Below are experts of layer 4 (counted from 0) of a mixture-of-experts language model. Rows are named router (the router's row for the expert), up (a neuron's input weights, with its number), down (a neuron's output weights, with its number) and show model dimensions 128-255. Each number is 128 + 24 x the weight over its row's rms, rounded and kept within 0 to 255. Numbers have three digits each.
Before each expert's rows: a language model's description of what the expert responds to; "comes before" lists some tokens at least twice as common just after its tokens as in all text. This comes from a sample of Wikipedia text that the model never trained on. Tokens count by the router's weight.

# expert 16
What it handles: Digits inside years. Inner digits of multi-digit numbers, mostly years and dates like 18'4'1, 20'0'5, 19'0'4, plus vote counts and the word century.
comes before: "8", "6", "0", "5", "7", "9"
router:158128149137128159130146141149125122138087142083123101097078112106115143141105123102150153088125117114157116142085132150126145157081156139137122103173151143114142141147150117146140136094151073133127133141155161123127101139123104124147161127154155112140124105078152120142108149117159094135125120113109110142135147148145090098126138147118118158164157106080154108079074136143097135123104
up0:145103139106119119161111110156146144125125133127097149135145129074134147180104111115153132081165156120143139097086116130150144169150131076136153137131072143108137120108175107104131114131074110131144120118057135174129139132138172143196115099124121118160182135130108111168092139166124159133133123140113137106129152120106135144128086096106145156119135127068136104151117142179120108106143
down0:104125160145091139122149151114119147140147140093135137129152131137183115157159159110147107117141147116132109123102110148133121148102146124106074073090122100132127139126104163137135168150110122114151115188163130147109133117169150173141111133128127089117117107095120120086153134119132107098097098114173160140139104161126102133148152136142100110138159113135080117090140142136113113144084
up1:114140112106150129093091134134131109076154104124090122113157165168142158163131181149118108155134103130143155136137137141106118118154142113091146122116099145115108133109167163134118106095124107120112086128129087111121119111092105124113148115100131171093164114123126134141198051095114121172138160129108134104095136139141150081182094112124113068120099118122118138108156135145111150165155
down1:183140139109122145158120152131130142137104152151108158133155152126090091073136126152173123068143138156127113159138135090094095104115100127131115104112137116127152137152109139109093121177135142145152140132100142093134142086116139080113164160113122137095083135094111172117116164117139108125162108116124152166131140135139125159105095127114105159112130107111179151144127150098133140131137
up2:096110165105147115128114135123062140126141140134191122133135128176166088148153152113126068114108116107101118102088106151123106123136133108134092130110122124127112080085131168149119146138142119153109116141117135118115087146152149145133119136122111133116156093124138131182119129128113148127151109158128082065096150140129135118181085134097080112140141118178107157100114106151134116174151
down2:126131122167139140109116168118078158135174085103135102072118159140157149162094143122103132163134102110098105165117117075132124140136134165145145123145129111136111115136134101136119122103143148094112107095121129174157108157139158130136106081141150103081148147122150147122102113115105177138143156119142110115159143143124180113138138129126157113142137140124138117148098082148085117093103
up3:141099130167165151147142118084078175116092082121142102093123080117161111125096145102101145177130127105133105119146165130132126131142110113138120136126151088130113119134132113141124112143138152112143177117128144140159165161099136141104122137128143097104103113121123163144132152095134132101128109125167171154134121093119139127110100116118138124156118114151123100140107093106159137181128
down3:126121209152097124133133147137114074153160160130125131141105155153128096116117100138123075136105143114107119152126079091137112114127089140101125141152098145091141122092132126091139158098116118122114097109127134124105127127156097174139134112110111102145132125142115066130115154114145162138145113147121075103123066146104159115132179154153094147096123123133141121097097093143104157087110
up4:132137111136161107150126117137151152134144125131097150162137118112115134143154129100093153116120151122080108098084117151135156092150116118161132164105103156154156144099086085150091156102114148145131115078149143126133091151155157136127112113118116109176120109149132117107128078135109138118135116146176141199148124129097143152080115133106089150144115155130116129155131105153113137126137
down4:124101118168074142166118090138106163134150171146116153143156159153148108151120130169120104095149127098120149136148084105129122159091134132089109088160122106113162137125103104157155152110146134120170164112127139088097168096118111156112134121124112086099100115065102123114117135155097135122160112115104164149132096132127110120134126112132133134113093136133138142066151168116147154103109
up5:145159110143098127096118067146138148128113119176128137113152159143114160135170140186126126158119162151113152121162152121195116117117139118135161123112111137099117134116131106141094114073140120173073158125109125120134144113075092163111114128115077144166139143130119179100148114142112126111126159161135119117125105105109142141091107119152161102100108102161124118198109133131137140131126
down5:093191128140155151122087047103166130149154128178119136125199125175129154111159089143132119117118131135117132119120105106107101104064145133147117143100137098158126102114140152141129130126107127118093146100131135134108156099129082159127139128133111162115159118129105161146117135147173117142139141151159146131113121101116136164148106120130118107116115094114152158144092109094104122139118
up6:154131112152135141138156080135078099111113137161097162149119151141158128141108197207131157141137152127128114118130109156163136147107168141142122120116123118169103151107136101123119102149118138189094131096104099134139179133118145110124068108055106126191098083151086132099111137124102121132123145145132137145108141108089119173139112146122147172121136132105147118143156115167118144095128
down6:127157131162149127143151113090111117101110111140181154135161154132148149125118112136114138134134160142159129143100125095104140127136105118178141139172151095111139133119144163162083098123085140117115141122146090151172161049126125116139119123179108116098107164144075119106129101146120116079120166104133176162145105144140131102107144128122132125095152125131137152096138110111145136131115
up7:157147105132115143126078114152125104116133141117146133216106134135102098143134117113154133153087103150115094122156143113116162138107152140152165133119148085141145148122121126155117162107141155100118166108128135131143140107126113122124137171095119112165125128127181091157096168111142166149099127112118115106104077147123088146120129106130098175125127142097159146169097109158119082118129
down7:146109131136094134140104164103134149161112111132107152132139151154121145116117106145128115141127159136083103137147070142093139107134113113123093117191107182095144128105154113131099146195170103176127135155151160092126141116128148103117135127131091141138141111169140140129166121157137087088116111116164176144136123122139115142137103170164162104108130130129157139091140082124135154147139
up8:134120119144120120143166122176156132151117148148141124132136164136203124168146125131156165113153153099151131128111079155167130115146093138144133128123095141121163118123137135128128146087134090165159110163124093158107138122120144189087139059123124122136137134128122132122143124088153111088090113172177182118143144112151120163111087111118159130112132146131132099098133133114100091088178
down8:119125115086146139148128130109166121154124115123125133115116112100090153131124148141126111114143122198109131143129156135117126160091105122107135166137142073105133148140156147101117099182110147103115090175135156121138141101108079113161088162123120143124104131145126147106098164117131165133104137059105129099144145144128116111141130131129105172090116145109103132126117109116141108153115
up9:092128115147163114085064139095081111079148136121095136123138107148135125180082148134129135159111138119117116141086141150108097143142158087104085132115115162124099105109145160122138121158125129154210086092149134120089135124101121124138121061119147107117136155155086150148187102113099122133125137150115144137097097118152132143177132135120128108109121111128098121102152115121097186101147
down9:153122114078148100168129142189134102128129153195106107126136086120132096160168168103164127126137136136145105168142159142120125121126107136143087141086110123166121111167117115147129112150149128118128133136108122124124139112105084117119129129114108183176121135113109100147112120117170104139085132151097150120117113143115148110115091157112097144138146156129131112141126143090161121144113
up10:142135141094136135099107117087158111126092176126144110179146136120109123127111133106137088118141136137099164080139135102141137111142141116138140155135150104165119139141088089096105121079120121129095175154075098128185123065130152170114127148133093139093129089135162133106111140160150171122135102119097102106142140125118158102129093125124151122111131161141157164143135152093102165163172
down10:108114123089090135091138110142149152134109119152064131111102141096120140092148091091133131143110147159120145114145139185090137131136099157150116149116106131097125145151135134126109155156127145111147102126152192120110164135123140097127117131160154114134102138109140118122111149147142102098118109136084191132150087141107134088133182125112131169131127123085135103144156132123147134075109
up11:152113140153156119102126122160138139129123134124135118149135174170184118127154146112126151126137147123100139117120090121123125096158133108132144125128126163126116040106117134163129096109154081166087123155136135124133123127150096147097115106122099147159140115171159160126122106113105157135153117154095139134138141094131151125163086130090114115113154143186118125127132122116135164167132
down11:120089107099106148134148124122090172144142099140125084090104133091171122147087145104127127145128102103135132161117153120148150183152129142154147100136089094101112118122127154099146128094143149119120122132099138162109080187142094088195108088128168118124151114121158090124123144165130142132106133118133085105149123130132145138107173128141138145169142115161110151096115105134091103083089